Experts of a small language model.
Training: a variant of Muon for the experts, 484M tokens.
Below are experts of layer 6 (counted from 0) of a mixture-of-experts language model. Rows are named gate (a neuron's input weights, with its number), up (a neuron's input weights, with its number), down (a neuron's output weights, with its number) and show model dimensions 0-255. Each number is 128 + 32 x the weight over its row's rms, rounded and kept within 0 to 255. Numbers have three digits each.
Before each expert's rows: "gets" lists some tokens that make up at least twice as much of what it gets as of all text; "comes before" lists some tokens at least twice as common just after its tokens as in all text. This comes from a sample of Wikipedia text that the model never trained on. Tokens count by the router's weight.

# expert 15
gets: "0", "9", "1", "2", "8", "7"
comes before: "0", "1", "9", "2", "8", "6"
gate1:125163153114112125106110130060099160124137112106126045174084172180136092181221187128040120146141116162107182146114136134139057099113135172177122138109123110079134155146165124139199102087154138122081107094116036096076164159135159108131119118097115145147140181122071146108130106186128110121143152143100080103130109102133195132098111129139120128161146137155127058104081148156186180130160108134092105176149121092138151155141044079181087056138142196184147098177124102160116106114086145123171128110114101121099135123117135125123128102143138156141164150120170071169128107130126111139108187125096104117139115150089087142128112168158133139170163121158119140103119157208082061117144059111097102134117135157180183133160118102155123111098126120145153145119113103177105179121073130
up1:156110156051096171185143124103124133153191133120178107168108120156166078153146107141079135100136142209137128140136157133128076124104124162175049181133182130149109121127103068104116165124126115111119141130111119149095110169113146121124114164126148055096109117103115147099184192159139119123157162150119175132111116078080126131197145139150125142125083191137117067170156105166183122152147218141142062131125125108122121102215108139097097153156108112101102123140173153112088128131113097108120131116150127094203096160200126123126109148130078169147135146094084183150136120165129168116046139168132120148135117156119152219144144093159117115186113085149132123090112116130185084088119137077079132115106135095089150056161121130164183138098138146148210127131183111172132113159099127
down1:112153065110165050122020149099110077142137139156138108170113204127149119122159143142137137148082128167108108127125106108116104137166129083127181154124113182129101091162124121137075149120111112172122167151205085120164155179135151140193147167157142136102124128178093081090061134172152126109153160155173101080144119057101177123087108128108090116124094137112147058091139155147136147115166090151094149120134169155200138150082129144134104104063154090088172136122085017103130130128121160112184106128088124135129146071122161192124117109128156120144198143109135114093137108188155066150136107150121096153134068109076117080092130166138145136183115092126131165157121148177112159151153052114149119139122091125124148137163187133086111086099113110141161161142127102154099148132104177
gate2:159141100119064120131123127173115103215100123173125151103129144129099116142141179127119157132174122142150172111087178094097109092141156143117147110108119147136108179148118100121163100082138150091059125126146159123142185204135119189077152158138152167105145153117117107108161120175137160152136126146138144148116096125093176144187202061097120136155121128096181152056080112153141207157163137128150110111089089106131147111139057176122134134171182153125122104106165126175129123091099124115187125090121093070148146112093093134148138114109140109092171126082094145070157150132135198149120091105143154132118168177061159166119069151161097057104110117110094085173197178151124030161076089127133185113169134154096137132149113117120152177108153166142116139083115148104065165136099128
up2:138163105123081102163095133156090117146150164149127116134127147084128149096146165132116128107174088128170169118097162130064089068089091131100177126087043155150141180129103087134136067138167130099080115115148155152145169141108146174101185142147173143097114175108132058116158112144128100144102152140126149160106102152142133169173153067152136108129112102096130157066074121174122229154100102106161085127062093161118136106114087099145176145140181142190143105117168171105141165120114136118210128144129100118134063115113064111115145104106101051095149097067176106091066108070171157093148102123139136138137131096144108172123063101156105080107136087098141133166168167099100129158084118132144158064184120123070127102123067105129160158120119161100098112119122183161106117171122142
down2:152123182083200136059081152169175142083171129144120146182152144110106123126129125121147154114117200093139111138147119123100118146094168132169115132123070129093166158124152185155120084097210129142172157086139125118149158068098092176123096074153148166100123182082163095152119088085226134112153106153117170155134182118117117111101115112136132168138138097150069111168137178131151096146158117119168107075122119168112136145130160135116196115164105129170107196118127143113128137097134126172150152151097131144148119127182136049169188172089126183106129132173126114165117102123131103118145115165129115116094141110107069109114120086088121128166136192155137084134130107159197109117136122102184179142169147153112109078092112091073168084162148195154084109175119142142160213081157098
gate3:147073123101123107148173149159127200077120092147109132150090166098179116119094086080168046121189131103089115195098127057075174083101133129130177184097119106114104086142138175117133112146112092148109125095122124122186188112150107163138159134130157063164127087106121084141185090135122134047168196097128104131144128181096131134119145140111135151105126156143100133117135132063108163148151149065085122125158168084154171169120107164167138083144160175107101091187135129160116128112107099151061131140144136132146150160124139123096112166121110137110079158060074138128095177171101083036145110132137135113138169081181168108203216168077093088138103106110125141145121109149169124137163120151122121125100135118153143158139183155139118120126109122131161154175103180153132101169153170
up3:151045103131129141153140146098109195126133113166111183180105110120129150112154117094157124129185133053087132192116130115126121134080103079154117153064114118103138098111170194130172122145152106135132119087073105103185188119123154130102167145157130100107134110104144110098167059173135147058154178134130110116091155143093098146113161124079109152157130141147146157200177135092148208144166152065101101130092098104127140139124110139141123065123144131112158124163130125145149115104078092102099146111131144110136177152120124158134136192096076089105110199073106078109070150141072128083157119148095113152140108062162160135152160127111058068135133057094121204148125094123159120104097159183160162100126133085141085154106180148169085166125080096164152108156118152157140144150139195
down3:135179109145165065100162132127161083124165093104122130174097156169073136161085123195167143136095161156101182119116162131113140137133150113102120077095077118116199156102180101176053141098131180128116141139118117190169117082085156152137123155158147122127126162063139095162142121163160159166093099141165101156133086163114147121110059103124174126150191105118155076123179103097151107130151107123099139162073064156046105153127095122105093111149157111088143111130131128105159089119155067143087154150149054115092124073140169103107088125132092137139139099102120119116089066093085119104119152063138097160141102145178092090132086079154145149089123139145155128119147221216179059110148163161116109130154095101167132140141148143127097129078117126133141133126167186076126132088160102
gate4:108169166159134131212175155149144072145110101112132165161140097151072123105075098207116116114128140142148115151066125140146135118155107107141168132111117166170162143098084129142114141062122106115107152071107161121129161051079113139164161115129107090148129125105111156116102119121124181149183193157116126150163113102098136128101160146052084150102130137161139172115155175116103123071069103092104125112116142221101152128123219104059160171098111077128103107141141178115121104114117144106058089106044076162111166166188136113140130168179129146177131172155164119148141108140096110118156138107102156118122106144124097072091140122095123100148118103158094129080120152168114149133094167180112110080143078131157153119101103104125095139104110126180183186123090105216106134155064118
up4:175178123096100144145220114095097130112137135119149152173148121164062154156052133126111139170195125160124067186144159176118121160138158064152159152118097124149151218128068125089113106141119157148130094113133107097098112122114170063123122122158139133130168162189067137099149148142134139187145186170081118135108144104121124144053144154122092064159110104147133135113081178162154117087092141129119119098095155133125170119130154126081083090112107127119107129143118119144125159116156160134109133114128080071133228115094115147110077151155096133184153208141141111157138110096095115077131160109070169149117154131120075114175141147078194105131141129177085158122085163124097101130117104111078087092120112132150103086151153074099087186117099169136125127129132141174167073137131048
down4:119112101080102059134140124164126108157177099157139121110063120147076101074105057106084111129150084127163123123127184151125160192100091137148152141123157135159159136086118102103142092178109141110092102114132107170116125162149189110131162176071116105116134167164117161134105132127103110138149191128130120112121073160170109164161148110027106146178091139043093058098098147149143197127105163114131165188083117133102105182115171098079124122097134132134153100176148096172163133080118180124104065160096115055153158108162131113129140134146115184150182118173156117168119162117100089101191154125136140101131205145122123142107126128132119097123175123086157128069189106156138158130144179159133201151131132176109176143114142149143148099164126095079189096156105136201112143130131129
gate5:119113125107167102075197136122120129087121100135123132150109121151129193119159139219092131105119086118107114127085096096118109079112153156115167132136093194134142138122107172091098071086143152058130142124127118086110168159065154199089157113117124136149124119121118111133139137084093131142114092172129116191168156148224085152065155083145137106130102125165083200149134128161134131148153105066139080188151115069135078179155121127157126098113139109137147167131144131138138092152156081132146134066090089151154137091106146108132122129139106113162089118209078142177161117121183177060152189096159170174082153116141134154137085130113099088072139150124142149143078136130095181128176128129188154118192132135106133111141067171152117129095126102173113085134131117071193140165100074
up5:145110113112156116047163132139145106083112123137131119108127114126173197130153172120109097123128142117095161125102152097158139106140184163092106130115116123168134123106132188119139089083121156064136107100150191091128156115093125163118100133089123139154139150126118075154113135054124090161087098172155112140094152111193123119117156092135157080089128156110102141147127073154147092123142057116170075183147101072113104164128154173170119118095105153181107146156151112135102110125124100085206169171099076128172161069139154125134158073086120136124086141117058127154138150156165137089136172103130163183078160101106157140185091079181039119113163156130152091154058126114124154153182124121145222164175143175088140158135113150113074139093076084184104094150095141079165160114134123
down5:083114131205071143140091158163087108188127152116190139117072112144124104188108166113162087164051153153159110115124125116069155159125147112133167094104097160109134141135125145171104141149122095156149114093160123112122118108120098093140135097142116085070094067146153113112127112139116085037145124140168142113114205080100113105133099124060142076105072120112194122132077127163189178121180085120089104079155103127148110165140117169141155125093160120134164090115083097075125153154134179069130095188148120155157178095105096159149208140131092150106144203098087110089184179089126065143117095113120152178123066133124108124128106128152096168110120157124111100118126104114166153161106148166084087152103145157117094150140180085131082153124128103135142097134138076129199128117144191
gate6:121134196099179092159114146117163118131141122095118093137115138157146111113146143127112069133114105087137158125123111066099162189123162179119080116113096130084136136154182091116152164120133135158113148079116179133129154153059129062125111169150175125108114124157144156149226092195134134123086189188117101122174136101103163092097100108091184113120025089123153123090114130105153129109117155149145067154099107174118133143133061130141083140163134143125176150163154089100110116098174165115147128156053114134100188152130094056110157154100173073103099161168077149201158125115099194104177150148126121113099154084106153102145129083109130132170129150129138109132109137180144083104146181181121103144164113138196113178109093139086133142171084111140144121100087161180193142141132165
up6:122111135103152161102181087073175176140190113160131098132087105103162112120089157091133137117125085181213105168141089083118146141125108079099098127118126151138204117162177117140140164118128109150157146114138124144132184117081131093138117063157154092114096086111122163164179165180164131128077138163108124047142166143081094214116062135162137117060071132166107185115075083150149144082084171134170161159083065164172110149135117150062140125142133079174142158157142144134147129121147122133153151117117101111137083169142123057117140149096131084099121133149075166203109157103115121149139105139188153142135167103156132058091091090104174136105168143145115159123155142073165106119109164171151113141113116161129133098074091143111131150091117123150100158143118088189160144098143187
down6:183098105057138059153116133097086113132076098153162159099100119132074167108139057100149137101082160162119160109163121119144147160118111142082143133092172136127118117138076107130086195130087147122127154163100107180101106138200072144111140109135144111086124171168153126084157119140094143120105168185095129126149076068168176187137166102086083109117123173155167128163125115106186178111195111173124162142077137149179103105137158135146113141168128111155113124122120149130133148111126140180170090125180110129141110067156110125114064094119120143085071169143091166069056126187128172053091118065101133101122114152107140117129195116142128115177180100108138125106097140059144138121115141137119140133124081161156126106120114100109107074127086207099075125082158126068081099090116140
gate7:189175109145139156150135115156139123181124165099145153100157167169097068095110139087177146115115162115170122115145173118120117113109121044131141140196127109065132160089141122152174082192141138116135143120195097140137097171082130132141140065116115195113077133167156098182123092104176113139151107108177146161175179119124173194237143108178146052157095121152139146120125146155143134104129156153139121157135193136092180062121160133150155058099156127120125167131159114133117111117121144137145151116066121104173106120111110163089092132121130160107132160148104147092113131136134124146101177183093141076107063137165118050160143087148107105143172140177151194162053107117078146116129154140159059120177117114094104141106128145083126126100059145162163124159122102130111092128133175
up7:115131180146129107165140145164098108175155104077136117107154132119094142134093098112118133097161149167145113147108120184103141104074153078150114130124140125099096144117112112116173147136112148104185147110129108101123119164104098136137125116173132181119132145147083196100138116131182201138176176184140112086067116097172099117181169141136100084134088123105139158086065137058147116067151118137146167136121124162094197093148151130119138114118167149106113165147158129119097134066050128102120195153127108096193150157168119139125099118127114171118115139093137168105056131162097082108119045167099147146110077138081111109120211115152101096143190072191160120110119132177129170104108121115139122108150099068151099110094152092108153163135081215061123154161113084190061133138149183
down7:195135143089143110096134106116135142129093121131174145120109141070104081135127072092170156095137152121104118107068128118122102097127143075090106063170152174077094172102180130116117130135096111117143093116134131127130142125095153145157112120169070206138102140063192150107134117113129158162145101106083103167073135119160130068149056142121137134129131120064154116145130155185083073161125128155160118085150113122142171087167052099140165134139107085125109096109101147172152159176125113113117109093152193145163151174104113110103187143153135080146124134154104155155078112100153113124149085085114106045076094057125134170119188106153128119178090171120103193114101149167104107227136131124122121132119126177159139153058104153096212113120076173147086099134096104139159151155168118
gate8:159140104099088145069113090149128101161176156140157098137087098168109156112144111095168120107176048056122164103103167107200117135069092111118136150145097159086108113129074130120160153146135111116150173074152136135105127114133095094154112136189155154101161157074123116137146097156129122117128094158134140077119127110187144144102139170213127049174193112152089130084094135132125165150124100095120132135082071174157077180125164118134159132147141152131069120120152183140149148147131125092131197109099202084152074104179106129062134087063076147130101108098080111124178102127118086132178169197121096149119135140118102096189102117113113109156144112104203071111146174133090126082169146156109102163102101126121116125120135182143110144157129097150157148154161159191107150190104151
up8:154147129070102181084063088138138091166156105172136168100143115203147108135156078105094057150130101076098101098135145108188121074139101082103119197144135122118120087127155146163161124128133125088108097103165170083172112116142096087115122116132151126139152122158097112112138071146133074145123123096175150154130125111125133136025196162170086064203154142142094153073118130151111178150142086138118193075065114187134098188132149108152136129109096112125092127107117201109088185117178124111143180125128153072142146065184118110089108071080115158112111119121131100129103157130114145099177109146170136112091109093115120108159104102125120131093123131161094095104169146139095174060118117135119128123145182152130139109124158205154106207149180157136105109103148085156104157145117159
down8:163169067119118154152133137080096128045188086168102084106110112106186081117115133152128129151145143136128109177123080168117139138135138136112075184104128126180128096196086119085154125153145133058171085147158143104153084113127084074139151109062205140140142102133128151148114129130102190120225147212145165097157078150106082143193132115143162118115135093150179121149138149143124146181136166127077149160161101129121135143141124083122080178112081095124135171086119114118132125174123125100116149152118090098073129131148144113103099154149163188124154162184108167122099119113137145191111101142136088183147128164087089085120143126173100166134117111169146093081117088156159193120131134081142159106157193111159134154130158121163123108144132098050129167102114109207108187108082145